config.toml
init_std_router = 0.00752
n_head = 5
rope_base = 10000.0
rope_fraction = 1.0
init_std_up = 0.0401
grad_clip = 0.5
Below are experts of layer 8 (counted from 0) of a mixture-of-experts language model. Rows are named router (the router's row for the expert), gate (a neuron's input weights, with its number), up (a neuron's input weights, with its number), down (a neuron's output weights, with its number) and show model dimensions 160-319. Each number is 500 + 50 x the weight over its row's rms, rounded and kept within 0 to 999. Numbers have three digits each.
After each expert's rows: "raises" lists some tokens whose logits its average output raises strongly, later layers aside. This comes from a sample of Wikipedia text that the model never trained on.

# expert 23
router:432530575456536482541460510461390438522500498486379518566446497461424426555468418548509457557548506476470492543562521492522501496524515499480486481435414486378431417475446461502530437559483459474534504557491477425479520463539529438467476508537500461482513499472568563544450484537536635594542475508419419457471522429575520505524528466552424492444497556485501466455478476510531456530449518585471452509482582520495534364538468472520478451495546560577603503432441566519513512462483583
gate1:456493478497553556503548571513540476468519507509493498495601404551446456438469455462427478565461556478521512495531484378544519567488385468452562524606380495449504464514504560368516565539432501487494535427511553608449578469520490552483448453529443511455475490490536524443414636593452513410544530603393500472478488502555418546410491577516549520461507462481521413395541481523453492553560475473574612523551551582451485470527497509471502484605532568567498481483513483428371624556498521
up1:448468470537560429545478544517542424560431531497498534497516516532487527435505500486387526397497499451559490565453526421553554513495407404567535415543494467569532426610430522531510579461472471544496466548581507444599504564425550528578502471469521468506524502454463430467499493534578456387429565452460507487495480594452532461502537613518404499557462425560526566455600477518450515570560474492452440481516596593531512423577471439465417450463521518531435424580508522524473516484511543
down1:504489542489493448535415529528461552487521491519525478418545487492424492433645494555511471470529488524553563481421475496448585541467545585511475501446483533471527539455525570521502464547420518446535533450626419626526491438452446480502607579479469563482571461513536496520469522497452459457446491568580575504469575439449425423518478458504476551522481560528485536401441500543569413411618495506436486518601501486497486561532490451497452433561486551454477498550479487561419487470447532
raises: "'", ",", " ", " her"

# expert 12
router:475514438494513546444508538571405551473486547480524438480499474509474518616425467436484520567465499462492483464579504446533544475517570398499517583487518552531479528589549566492512582412506435481451462515420537534567476490440592484421507543526421515405464538459529580458447537425466467436492402474496506496405491462484492584531493487429497586474435593453543562527516517579467534625517558468511497446480538589493483543489438536555587505523597409490432540509498569482462537540512528
gate0:526528409486477469508502476492548567511518546513494576484530533510508521515527443545416601404487550486531413545430513531553499484445528409515491416556372529517404509496547532548533487420543587468571561454504583475514527448477499485529488518542556570474632551612569505477535484489586488375462405479450471532494496641393465474563547483601493455547599449412511533524448504500463587483497534593522555419511491562529404514466474450524505560510567456408495524532471539488475525478549542
up0:469539495463425468481462430510502509499535585526506525484448429539541549524413521480493578437499485468620500548467497445537531514470505451515483462561423537509458520538585586386547572500545464578505516432544576469589513531505540549493502607558482553475599480621529530470473450458649505498555412437430579496475546600434516483510567562531509475504547448413484527578521522543492505512496409497516431443529410540578476512542433408539519414439517436413466416469448457505497553545541495
down0:542439474396486540542485468500380405442463472541491431372441490555411464488552488501493564523464504493498507473523584443518513479513512441537552486487416516472409455572537517539567501404593484500596454445533502511503498476518481501487570584539467569428537521546564489547527534514510514466528555526430523550457477567491480477489465488590485486513567488445533470497522469537539493473492507504496544464541566439530452611516419559516382512422469438426461467560518481523339592475582407
raises: ".", "ize", "ed"

# expert 2
router:564605510434532477528465430405415491457538474490448489421558491465477451439544488484510430566480460545514549490516496497529467485582584533519478523491432555528465484429497538616471517429453518474544492502555504496489540520395471474555505526546526442449471497515594436611471540521602608590491556495466489507502507522534476528535496598535532527474409498550555444597567567526564481467438525443508438470412559518443608549426459481542548574456511473506517581525529416502486506417471460
gate0:538522499547503476540611426464539512454543538384490515482463555458480531437381470535529431483506483413546440506533370472524402510516422457465494462505584457539473650469584451478436447453547427459445441578520462486483460465485508440468636410495455455605603484568556464475505540525458454434571550484460502520506470532521449567591442472638506404494493494472526498548530473608438495482448602536481508481511522401472479539530473485455486542489419522534507471484570405518479484539501476
up0:453469556526471514564614441521449461418493476486517593509494574410605504435337505530562463487497480487605550510414468435482473451465476515448495508537594469452449590480464515528502477500541435419533395529521562537526532480446478428521530489461469479561574486544571494455446547432434479584492558572474560507573493585557544539496424522473427483498508579521580472532537545500517416498489569479423441506424522445426587568560510547560488463599486499474556545585429424462560588396464474
down0:531566448495507525524459515425460494504457442521450489543567556475537554482562473487467555510476478499511514452472518520457490483443447565451459501511487464457528505507509482513413454514470374541570542503486506578561476509547336546510469570573516526501419548442524515395586474428454561500496489500499406556533506532545364490603476458545560560469532474483507499508511482508565514470554476516474539535457507549407548526451560454540525626532442508524427528527455453346495527547597539
raises: "s", " ", ",", " in", " |"

# expert 22
router:444527472462555455516516521513481369571565465516459489548488503517588480461515518505461445573501463468489488586464555540575494490497521533521449481526488534438511444562552385511578500544427435428594528542509525483547552446463582521446433435534465502428541495422488541555508421525560522478560488498555465427513485498525497513574567455518441512541503471537490464512419449568528479565494487460462507497438471499519473558543582481426438401499566506397518433386417483453470540547510520
gate0:495469375544461473488585546536533498543528440477462447466520496510537513582620516494532526455556524415532541484392565421463531463493447581503478555459568460485560533507555535469424549432545520488478476508509487537364432468559522530508517489504522582548484476485501559466466443512538490549446473474602442394447421459510482522497500448551450596503504614480469572484441613560535444502524502448543438566454443525483462558514526533511505442502554446513581497582435496495454451494530493
up0:519472591520467501539564523488509472504565574515497506519541446559495557498500461512561428515562516512532539462571567522480501440479491521494465488367505470511576524460484521508527484474491425434519460478518567461569478491620440422657462509493561488470457481557481573578471572473485535415452492480519475449461583430477509531425452461508537516592469482515545469472471489388458521500498584654530507421567449436482617535457508494392485453538429529550552503495486544435461490431519505
down0:477559439490485543546498534528476472518513525490536515487591472423605524558495431579411441437501550517476507510529575550481598565529536551497560485505523500516528492615390513547504489502508478461509486584497459415499439556468518539472553564590407469519422522465444477462489567551432477481493459530564487549522480458448602426494505548494460467444605557372504411497538538503567523426531556573536526430518567513487496540520526562528470569474498391459441502524553474484579538455504510
raises: ",", " and", ".", " in", " -", " for"

# expert 7
router:477508471586586516454500470464370473523474454516527506530525402496444468530579472586376557455436502469501544563446526488586535467538500529500492560526474501477493491608442517556426528555477531535554405470492412549506449532476485528471568533459481579451424360513477530393461535518640463473541544535537486528481485433480532468566527575472462547460496514505561574423538521541495467567460588505464492514436595406515488562461440448535468495502576551511426517516483447417528466490533488
gate0:515550521502486477469449526452433462496428508536512477531463493547463500485512426468539503478511479456503437561450531459560491497509395392443613452535458533431448551491498416512539446526508410496432398443550534521531398477557476426533497427538461508498538526529451565606473566599413473493520471530542568503464534507509511511491532563433532510475477440494505497449546459525404427477558550501415566468535503497545546490368498507528549466573360450379515493549436463434456501551530571
up0:524545443534608529484521553451486517523440433574514510503480514511545506495514401477648575442475428466523461492377567407576510417444411467464491442513501460521423515556457502533487450477571435547491377430531523585524456454550459500538452531449439512502499462538540507557486565556506433475615490560578592487480537433574491434491526525412454476391539508461475529480589505603436433513539497597448509468462497484571567608468559497552562512545419520413493548518457457465529525584491528
down0:521438490493517535553323387504472466556491578483493518471500451455500471570430553543536494470410585417486465456482469514464620524578503498459583525453514497485535524495569513514541466469558499528538654479479483506470496499560505588494454563504488534484473511484438496473667523508439367461437522529528545554475553505536476469529457438510519579484485513583494472531449497539492523389568426483378471557465486527458575439475440480563528467506486523452510418476524634513581513516589483
raises: "-", " ", " and", " as", "s", " A"

# expert 16
router:419498504465537519480484550534602460467503518474491568553482425557515535540441488538549523447448552453529574436500510509512475447506433490501505433578486424559546578527464535443453494388508476480528537559514583449543398522599521529521541461431486538628539475522513493434526479517452455487508550480489467553539479523562497465507446531453467461551410523490417452444513559545475472508588431486499459606557406549456493524568467531435465481480425543513502452399420501548533547490524439
gate0:535416460477477597492546492422479518494541509528526501538554440443530509624596460522433460532538493450489547483386526528548519552552501397552459530555505582528543476415410504459508541430510497455554474446534506532469463507454570418474519461530422564469517571431480580426540549473556499462468482507467447540578514427528499417583537454470492495523450497592432590545491424518477638539447454464467445555439494498443474512571577396459529543552503475637443564600551534501524415525476528
up0:490449399493465558535390468524591532433558573542517535516504521438546481593516479486532519475479529498509397544456521578483530489461402536477455536509506521581505508429490477532465569526585521388541524551498442502503476533516572457436518427494454482517604569600516429472442501627444498473571471544547546441543557477528574472532495543454456509532520512460452470519447506528545524538568468448461547605516502535559520466558546414417496607527543530516530533594560539521533493582515567
down0:502415538526449489415613552511402447444446525469413475576518489482532486536555436488420548455463498426437553454528500518477503481491410401529488474568459451603579503459462540456599478546535474570499363448549466561490375466469523393473471499418482491507531528428477481529523459547514595522391535470455520435515454451446452540581459425427449484597455463594501486507568501538488527466425543500531537523437546494475427506526453516450463591570518479502447547521523468459541573506441514
raises: " the", " his", " a", " its", " her"

# expert 19
router:526463469541454499520429449493510484429514493448479471511459611529529534466498491496496537366496561555493398520448494404521452522454506521568569533584466471548435533434507467512531588501464453576401498500552513643406606509543426477567479406521562606592494548466479447467523515486564455519520516430551527501447456459514495534510448631505584552475391518415461444498499533543408550531508505549499530518518556569562572501487528501423491499373449492487486423512447479518507489556448444
gate0:541620500523512531546466537500511517470616438508552535529521469431519533471557513471514407580542516487484532578512410507552501544495504477413481526475556517445568474500527430532447522419414509449470523562511573502507505482549513533442519514537465451531477513513491523483501594500467582518410466504463503449549506533578607508510481511454486581441403538456503452358518475574557489426430483513471387519465585507466500391552537536429476509542521454573590448450483493541408572447415435
up0:578622445556495498468517450409508526547555454533478473503556317451532461434537556499453453581531451580450520596514468472569504575446546442449468594525521538490458473526651526541508453446573558436563484615566539461501551491532449529513495511595486529477488490438555553501471559535476534517439494428537557488555476546521518566511507500417443451431530482525461453453575524485588501508433502590465492397495518510513555429546513468449474576493563537510501520480524464435578486556504451
down0:502479549476445473411591434463577526520523464519477468580475532519533479439495627507488417516454535584548460453515516518547571472506486492450491478471471564609459424421558448470541543584453414499481437378541465480514536482477482538511466457506630451542531537605540397582532530513519509555502524521476570496475539504556510536490487527460474559513542514548502495467548416465478461494567468499528560434536478527513458424529517473536448494521498446543586481450509510638473543539564463
raises: " and", " in", " as", ",", " at", " by"

# expert 13
router:533488542459515461553477478506545502587479402488533429503586598544476484505510542543529510427524514518479450497520446488555507516452409407445403515586497508526411555449562540474488550454547516469456490379495484515461445480608544526465532485460567508516459535558485408584479528535419520535528461603583612513434511467430531406431472502493564466532500523600477494556575518389503381485595497470512577552479553465414535408500574564553578545492510430454554527523545462431569490542459543
gate0:482548467492558522499517581503500567477471416414519540536533427440429390448511490529538524495520570467551555540484508495587541516461515602568479578534456480493574431503454425444595492547460608423475520588414532427547613533526533528463476527540457542524473515494462549476466472501591481502484482413535476461601499486597591519623522533424492510493463544489533416476512535566509475525415434552514431488469460475528511445560439421467459459447428494546541407459452497464575445372603442
up0:449523579480577546509462544485502562571466422423585514623570460420429471462568445525562466489476520490560488560557482513517573497435426608455514435556443469523574376469592536412522572563572561410423469465571547513505575506513510555445502510496477513567494450535438456524455523533507510523497489514489478474555580466498495502440499632468533432467438489517502459536437483554473423493601466425459419485434538506534470500495489482486484491417445510495565511505531389469471505443420499
down0:470467487508536513471496466448490447558466462447453437521517409490593546608549440526453520434543466412456473555479519515502573444601412614474522445578565515469491447565470556610438392530412445434456620430581511435453502556493399554501492542515464531466550478524548425481488500512494451618449534574473426591456536503515466507543443533461515436501570497514495536500520599549454502449462471507512582473480413573445543518451578603502527466466483491579481552528447491459461568469545456
raises: " ", " 4", " A", " 3"

# expert 18
router:574560534531495521570524565505425530562556481508514453440491598420463579521507494424551528510534581479529523474483479460534543394598489554500546510482556604555499482551474506562460417558603518578425433556564517512479507498495533447518576513537462510531542524473400550541527444448561450584470422514482550414558581542499597545450406509468525534484468431492413526489544490513544484444420477444527517547499506431432470498566466408567573577508579449439524486517544517457633470424401586
gate0:473472520561496467530421506518420583542482508444488480467490559447496573499628526452531431360529453574441498493474459522473480482502454496540555490444559473520549462543575483470560568478479377449545455529545495523444572544514415543485474528459517493454469472516476484459501440437541407448584456505668445435575495467457383501479575506464500458550505434442479514565382526479533507552512619489563509442588524478470508555491583417464416509467501450496506436538414500496492492449530570
up0:506529574425517555519504438533524585448431453421427534538574458537517463504544493604427530507463527465462445477456426528545458485392499458504368502502446539467469362517425472448498514468467540504513543504407417522484497541509576471510434503482549501520448460564612485462592577523497491491598556522442536513366461536494584546586625511525511474486504494463497531448547490508497538616526531591583333398468518445569494518505490443429459501505477519561431640508515531521523477465521523
down0:542533393475566475453553449561404455465465542515480482537481536508510555571523453498524424599415550536550480484421497517495460420502517493519510529453435458509471396569537456507521529417561574520479477461517517514437504448475615501500523494515442484486346497372549485584557523473490461459435419496611502393450497528488398546583521485496592522441543439514549489486487461398448480461477611524429516500410493453546492529544450412468457463563519474485493525543488476435520450538472464
raises: "-", "|", "==", "He", "\n", "N"

# expert 9
router:426446466489519462489423475545570445430497544500414561512483589522546529466427458534458463478415584400529471492519528570534414550558405471504547504510533415587485566515480545437496582453539487498505560465460529586517417490588442553420577442424488584618602452518535445467538484534424469430525447558575594525555508631539433493519506551496494472555435486504466487505554534448500554595541472454472521553553432531514460474564482518485423525502441506453454521367510559572500546513505473
gate0:595497425513464420586454544479546524526455459546474509489541532592448595536483501460507430416604528499510368480542507590541576575457447461567444554441541544470582532492542524438523551508472503556517450524547461554521543546459535480497492399428552461493464384438526437464507584483480555506558487531545427435520553448406412476455483550487474565538587527478527501498480524520558552425476564545441531543483558465476526441581450454532543586613527465563591507546533476493489455500435531
up0:526598479491524402529487622506486540535480440518564397497505513502544445523486441430518454477569475518501515462539559559542496451447556477469508558495570544467511547470619449537507460530502463518408508477623554491412444555546486496557550562458484453536487425468472478581553492527531525548555536524461552478439628538471472562436493579514541449512491405453508590531496548543550504498395555554569489438448589455432487508478515487566553460591451461507590524516468388580521513524560499
down0:418563593530557553544527419584546426479497477494511526519483496419536436448429579490433518519419488478509427626457359532490639455454500419424577491495463441447502438438506440543529462532441465494525487523497610462555444507451663477527487462496469509574510538521637505489490451539526481476520542492490533477519447432569510570477533498483497500479491548543516520467512521475554482545446421479473534525526577518493465455542454577499441512496561505463551528555458493487611475483469485
raises: " the", " his", " her", " their", " a"